python train.py --n_layer=12 --d_model=128 --n_experts=8 --experts_per_token=2 --d_expert=96 --d_shared_expert=128 --activation="swiglu" --moe_layers=[0, 1, 2, 3, 4, 5, 6, 7, 8, 9, 10, 11] --router_score="sigmoid" --normalize_top_k=true --routed_scale=1.5 --balance_loss=0.0115 --balance_bias=false --router_bias=true --shared_expert_gate=true --init_std_router=0.0213 --lr_router=0.000815 --n_head=4 --n_kv_head=4 --head_dim=32 --vocab_size=7588 --norm="rmsnorm" --norm_place="pre" --norm_eps=1e-05 --positions="rope" --rope_base=10000.0 --rope_fraction=1.0 --qk_norm=false --attn_scale=0.177 --tie_embeddings=false --parallel_block=false --extras=["capped logits"] --init="normal" --init_std_qkv=0.0422 --init_std_o=0.0086 --init_std_up=0.0422 --init_std_down=0.00544 --optimizer="soap_variant" --lr=0.00619 --beta1=0.95 --beta2=0.95 --weight_decay=0.057 --lr_head=0.0107 --grad_clip=2.0 --warmup_steps=200 --schedule="wsd" --decay_fraction=0.731 --decay_shape="sqrt" --final_lr_fraction=0.05 --batch_tokens=[65536, 131072, 262144] --seq_len=256 --doc_mask=true --train_tokens=727600000 --steps=5353 --dataset="wikipedia_en"
Below are experts of layer 4 (counted from 0) of a mixture-of-experts language model. Rows are named router (the router's row for the expert), down (a neuron's output weights, with its number) and show model dimensions 0-127. Each number is 500 + 25 x the weight over its row's rms, rounded and kept within 0 to 999. Numbers have three digits each.
After each expert's rows: "comes before" lists some tokens at least twice as common just after its tokens as in all text. This comes from a sample of Wikipedia text that the model never trained on. Tokens count by the router's weight.

# expert 2
router:504487469467498518451505517489479486543539492528488483486493525502518509519486474502468509473545492516497475485504493527512505528467488488419526457484501494489488535505528478461494495531528465529534533482497475488545478491508499480533518549479505521516498472518473486475494486509478527533509510501467518505481472465497492474472465467529468528472503486468454485441541526540478533490473
down0:486523505473481505499490548492520497473503528479501533511517533481461467504517471471475543521537529492468481548463477495494481526520504478484514513494526508525560476516505423532496473532532551450543479495501494480542516486480474543539476495516506475514517500484493466498488538509516498492474503506528515522505508486492506495496529502463511477467524500547485477491473442487498493529463
down1:508466512444497505504478552520493551543484523476501520490508514493489474524494476521479533487533463442496444518483499486473505556491490491484531494536505532491508473495475492482487514496517468499570467529453506516472464497447493534487489551513506512498480480524477498460532489520470513513485528499497498505486514471534485480458536519469500521465484488474486533510507486515502466485520
down2:501465488522471498514516545534510536492503514552509490509493499466515475507460531506515501535483480517513518496487501467461496479448488517493529524509508514437543524508553501525501521502493526493517536545489484522463517493479508492512457523523456468517540535517459469484507490459489526470437497498517500507511527543481547499545499514468485488504506478491518528481487490506549505467481
down3:519537509484492538452542534501482509523496497515493530458469479484490511501519511532499511533464489531500511519560521529508473517482531488474481525530483533489517472496558518469554495476508492516535525528515502470516489512506513504477457496485481548503511461472515488531486512468458484483541515491519466518482525496532507476483474446550468499506522493529503504485533565498475504499496
down4:467450521480547518527505547514485511525504536480480525489463477486487525495474499490564491461498494483504542499517493494515497497463504507496496473506527548538483496520505501492496478533503494505548501487480512522538485510511484527465457483476516496505499495493515518469481451498492582486508485519520479505481484472532483447503434504494514513488502505503476524505485501582493502544471
down5:534497496509477480491541506483534542505487501481510495542514514510543469474486481512547502474494512477492491534553537535488493549526542530500517520481513513504515471469523515492494463499519542454506545503513455462512509554488471549495511479490526509481541540518477494519520485519506502494527530549473458513511471524499491484513481491443512502497507513530492549521502470504500537534506
down6:529492526532511476490482523489542500470516500469506533497482471535457496540478505469502487502474565472505539483482479517523470514448475490504523466525512436485514546491531514494452496496477470468525478469530471489533512513460490521494518487493512445492512455460518459466503506477522509499518533504497485498545539466528509495494538474479513478502502508536509472489490525526480508502485
down7:515488526484473461485485516520501480514501469471509482482480556457508470485475541509545514531433439475486491518514529519504488476498512499500495508513502524504516531504500505515478495494485518473431540505483519514492529465490474469519490530499506472513520501502526510523493522514457510497439516484462511510533540502443497493488548511470499479554511494475509507472462551520486510472519
comes before: " of", " in", " to", " and", "ing", " for"

# expert 5
router:508446526567543486489473513461500476507502485507497521522507506497516496539492483547499511458521499507470452472556464517489498531470487545517500529486494513506523490480521481491532473510500517508511521553494472492522511495576513445463484527494539477505487489501516455466485477520472469516508491502520484520487481486513450507480510446513522511455532515513522501473500516486510483478495
down0:507504471520504522520508500501513533524513500518491491480490535501501473511488527460494502495506497497473487512471473444478522473480555485507484534501490504471493537508488508465534482535475459437511489440490500506462483510543549487502564500446444495484455541500509501527475500469540495506481489496520507492480502484559513506510498516495447520535513511534537520484512468501522513477521
down1:455425487528441503524464522498476473553502500515472529492528524504510504462517539493533507492505509479476506527488488491526501475504489533523505508519487518491498505509512498450498487470500520526554564519489488479482512503509557450532479534464489501463552505507486473546479510498549475486461501496503495499486472488500498494482524503454505514500495540497469488474499477461520476520493
down2:500504482484495490529498531508506471510495488535508497527545551466496516477516535491484472495479452482463547506518492530455494498497489501510459475520529518482516515491505508496462511453449455488489529501471539482534498535484510469488521500533514498460507524520489498501500483488478496507467511499492506518521484493525491533515465502451504571425442491490507483517499544479462512480534
down3:525483497527468507500480529543489493489481533496482500506488508542488501529473505516485528485530514522464508520499503482484526537514558555473510474479547502506523486521516473494488504539487533483546482476528528525483487519525517506477471523490517514494517527461532512515492489480498541498541546411500521531505524454505495515497509459484521489505543512533492492525504522507519569473513
down4:491507513473532522472485486502471516468496514484481514512472481505516480487490477514504463519465445495513469506539478501514495490561481550493517456492500518492552464485510482464532487466502498568506510542468482479513536474503529517500472490503542478473538484510454437480495454518471491474516529486495455544495475487478507491515548498503542471500485507507486496522496518512501530505473
down5:560508528509472559485478501521485522469509503473492481506497534514533514491509485467497459497529504509492523487511478510552429469527484468531491514532490501454534475506522512513509509495500488448550487512485499477435526495488488471459479505493511475540515482551526494514556522499483465498510473523536517508490464523510494496474489509522487482490510522517528484497499512491520461448529
down6:505507505483470502457478474473463529486467523514503523513514508481476506497522534511491529509491483505513495489515535459514554525549518513546499487480456538499518484478488454555532556511506545466489541469438471525506474544491482486505510502469519506527518521491480471508511518519484509542514484468491495488508538519479532509540521494455506518509468555519531525471500515499509492488507
down7:487465537519502523517492466509514487527487517508493458459533495448515503493509513483449477497516478470509460509497488480506481550436522512505495464470536510486492505515486522530497498466512486470529467477518504520509473502438507555492487480493472476522494488511470548478498484460520486497492467466459524500480481486475539491489513489506470498454494489560522478512505474461515444503526
comes before: "|", "-", " the", "==", " The", "The"

# expert 3
router:506460487477462479520496487467537496488493516475524512485469474483491492522507509521490544487494492491448481513505481485477507461458441483485512449474479522537505528551508537468481481520503464500501448515508490522483503539527474449492471503499515491489560487502465481515501487522495515560487451443462515466517449512499514508499493516537473498495515492516519486508523517521525502487469
down0:540506496543458462519522470495514467515493439532482493547482467500472473538529531534504496484513522502507494508501488513535486541506465490479522503504547504504499477500471512511464509523498530459469542466485546460530533461507484518496499508471487575493473504501532483507512476500511476512494478506519507527489508517483497565477467544495507514489550482474500518515511479490497470540513
down1:511540486502530509528502523514493467463516491471451537489469518517453517488516541517514477499470557496518505500503480485462487522551521483480534476470504528518553495494453524541535495459475456453523508482542504475516507491495492505501492537528523500476502499481499506504512487544505461500498501506526525529470498484498496440484517475521504507505489543512469527510491479492512491568545
down2:471529460470485514513524512497502520502490508473501556504516480499493522518475498511461533490497535488456483524511509505494501535466486481528493497527475524429516535490516520490509522439477482498486523478492494515480451487456516495484484471503513489451479465503537479469492468473493538486539492546500480497498499517542486472514486539509516518509504456533548446521460488461536485482495
down3:513475490469475491467479523513497507544499508514466485474477538538488495498509523597522495520541498546532498525466491476518489567509519499493506503502499480517504530469551521465479492531493501488533568469514493495509485532516531502529491521474500506492461517501473492485459538501471473502498497485485474495465552510503487492488525498496519540525542472492500497450463496485487504499518
down4:456497468470497515536510482545466542514521536516495516468473511507487491502502517497551514456495484489479481467524434518476487507482496536473503485528477482525510503479530491447544540497477505443517519481532487525536524520492514512487506473459442502509529493471526498530497553510513493439466488534478497550496476505503497528499506453500495512476485497467481491519494495507527496499493
down5:443471517498502521516527476489499479490493502511538568501468517526517486488522510524506527472489521534492534501545504531471476458432523504492526498481537494488456489502530489515513486506522454492560495499543505521515495506498461501492476471474470481543517543456501515520536520500478523501500505497524513533499501516481509505578493517497483475547510523502504460515529505503460480494508
down6:471462452502488495474435473476499460462526479446509505509499477528526500502512510520496492513501462507493469483508483528484501515458502461468501491473512507489476483458524507499444537457511448507505563498527538504484525534499526471430481509512506480494477484521481501481487484498492479497473526482483501541491528499541472500512510490524506527496485476456467535502517532490455508476515
down7:489526444482470521528459531496538495476450427470509509477470515538490503500481498494480514552528485494486487471464496466471487533494506468477499517507531456552477484469520500542507497482491470469525435452496497500487525489492497498509514504470493521464476492529484503544467502507517506497491504494521543485464500487524516483540473494473499498488505490512520459501537481498499477456464
comes before: "0", " |", "9", "8", "5", "6"

# expert 0
router:520515503486471452469489513490486503501503499509481505493567533434510477510538484511478546543498506526473490526473503462520463464496480437522450506503520462515479538491538535523500496509511534502480510486555509487485515530473480446504532500499501475517500500497495515502500543549502471498504489492475489501496503496475501504554522549522479525512506520495522492480493512499486473428501
down0:486504481499505503534522498449522465485509476505490441509490511498480528522554529502519468486506496461495485463516490466494482457510468508463482506495505471510490555449523499519512530536498468482495522512492502519528523514509475488497485462493522475456504473487525509515568505481542506476483516511497527530491517485469514441489448498491439500497499498516565523506458511514491502534525
down1:485556511457513496495493451523465480495497461437492536520502493479500515513492555482533504452504526517544475499493518496500515502542509460520521447478498561508527529455511475497487529509495488501520486542508512489512463512483508515489489498489564477537507534512531514474480517439459511504522530488520508500491518495518520531499503483505546499483538534485495519527532506512486519481487
down2:467513521483506488502525505520523514521478524532474507487511524509542499449527486505498488484504455487512494453526500500517502512491513505469465481514530538523499463547450462445492506508517501538551512495467487485508427489532457538516504530498510531473524470510519463496528516473521463482481494507476487535494523464501515495495484491509504442466498489493492456537500527453518475514521
down3:489558512499509489545477506497492458478502526482505524472509514490502504512487441494542503506503522528493520481501505522520490535468483526504510487495521492460508462485520491522532541478504484495572478522517494479534533499452548508487490459505484484496527457487460496526482511453478547513519469471543471541531504492481512470512467520509454448486512481515489487510493509481513509557487
down4:478480498496520539509520483485489501473484490533533514543508483524481489473514525515519517506454513497511532518506517466443540488491509506527568525489481496513462515504504481510527533542522506505508464460548523538497437445501500489436519495521499487484525518514507510531496515478521478470489526493534475470511453494529493492528506493517522476432466521487491460491504478513530506495499
down5:467474505510512495489524429537497514520530478487505500494507454513482475485495488480505496519495512503526455504517482475532472520533481507506476520486504459503506525503454552478509488543496496466473485491464525503501516507520505464507494474510456491520460510526508497502506498486519531538488476469449484507492530497486486483519535558501473465526493447477546409493498485509480480472531
down6:504550497518536502452491462517464532490527510524493503507479540489502494497468502498461485489525498506492453534513505493564510525526482508478487523573536481487487482492513504479493485514499495488518545524468510479527544523450554521559508523485484492466488457461522483520503525492471465475540488525533462526500510477489482486497473517490514515533502500526513500509519506476527543508533
down7:505454498499484487517476482542525456506503471509500485493529514482525467516481529535457546514509454524498462490539525472482473470556481525513448534515504520500478469512476477484496514554506481496535512482498493509497499503472467481524501520501516557509477469486539552485512499514492488564512499497472500513483494503460546504511503446543477499523516536486463490490476500518487472486524
comes before: " ", " the", " a", " \"", " first", " L"

# expert 4
router:521487496501493480474496511499502488479478535518476491526527487505476502567512553461538534506509482484454521520521503484454495516472413497497505497482525518546519497474537527504515533482504531457523497470484468505509479508519511531521509532515493500514521501494527523503530499512473527539519498463517495498475550499493501460479502491510448481488545545550458496485532502460504517514497
down0:509524489483503509496472483465534466493532467500464474476462493468466533501448487528478437465462508493518489511497490487488521438491461497494496527523493492493543466487467550508447531495499492480499492491471503457471512482482464511506472507464500509495514448474542494516465499475493513495518543490493506505518514467458470481535479513506488500520521527527503477538488506505529483561505
down1:512506445493513525520520516489496527488510521477537532486470498513481493501518480480457515493504530527540506492491493539512465509447542508478493514501521473502499538469508491499470477504497498498507482464541496459517503436491523487515467481556468489519487520532499526510450489517491477501486484552514466456511496451491490498518491483522492462512507509517538466505471424455497495522454
down2:526490486472464480452542478524498501504481485525520525497506488466523506525461494510518491525504523539474548511513488516538512455532479507542427476516537539492493518488525485515585470503462485467496489488485529451494522505512469505532530496454510515520495473480530521486496494535497517508471506534494460516522504516500496516499520478512505495461445485525544486512472500485498515497518
down3:477466495463523495512466495497528543502501511508487515494466486558503532543512493504524499486502503518486538507467528500444474511448503493520506530496454491503499482475488511526479486507462505510506459516511487515511532501544533542458526491504505516496486464459470492462476497521492496487497547486515497495511522495515476507474496429500450541483464501537476463499425466529488499507500
down4:499452504463482523481508510523455488488494529495512500447495524459478494505510523506507446507466477507491538490473458501509504499525495504495477484472476538507533502539479462480538465512496506492527487538495516481565501495512492574504476512538547527490523502488463539539498501533479521504494510525470527489516508470485520524487510474476484413493501517512468518485516500478515525516514
down5:500507511470517527498479498482475525562519501540495525476519538513476489473532491469479505524505514543466501546492457479473482474521460478506507484525468489474485478481512547509518504484494514510493515458488513528522546471480496484523484566489503509504464451492467501491508501548545496507452495519475503514521533537443493504550530509524450481493522477486508504513489481502472519522469
down6:529495478490487448463473549523504492458497512501512487485499513501479507487485500480499529504527439524481476575486484475516503496481521514461459467514537510535472487460543528459526493531517514460479536486511503516491508515517497496549484505499550522520484441472521500483511527486527522495496516516511528494518497504485484511484529517448478453512569497492466494483502501517515516473487
down7:521523520475501510517532510469460465526540530510496512478471495483509462521499466517508494472508522516510475494524499516513505518516480454490541479512537492492537468504515499529471460547483483502530517487480529508519531522484472513537502467472472526505549490472562469508462493480497518516507507508493519545476485497509507494491470533477551472524517479461519540521469469552500542536537
comes before: "1", "2", "0", "9", "3", "4"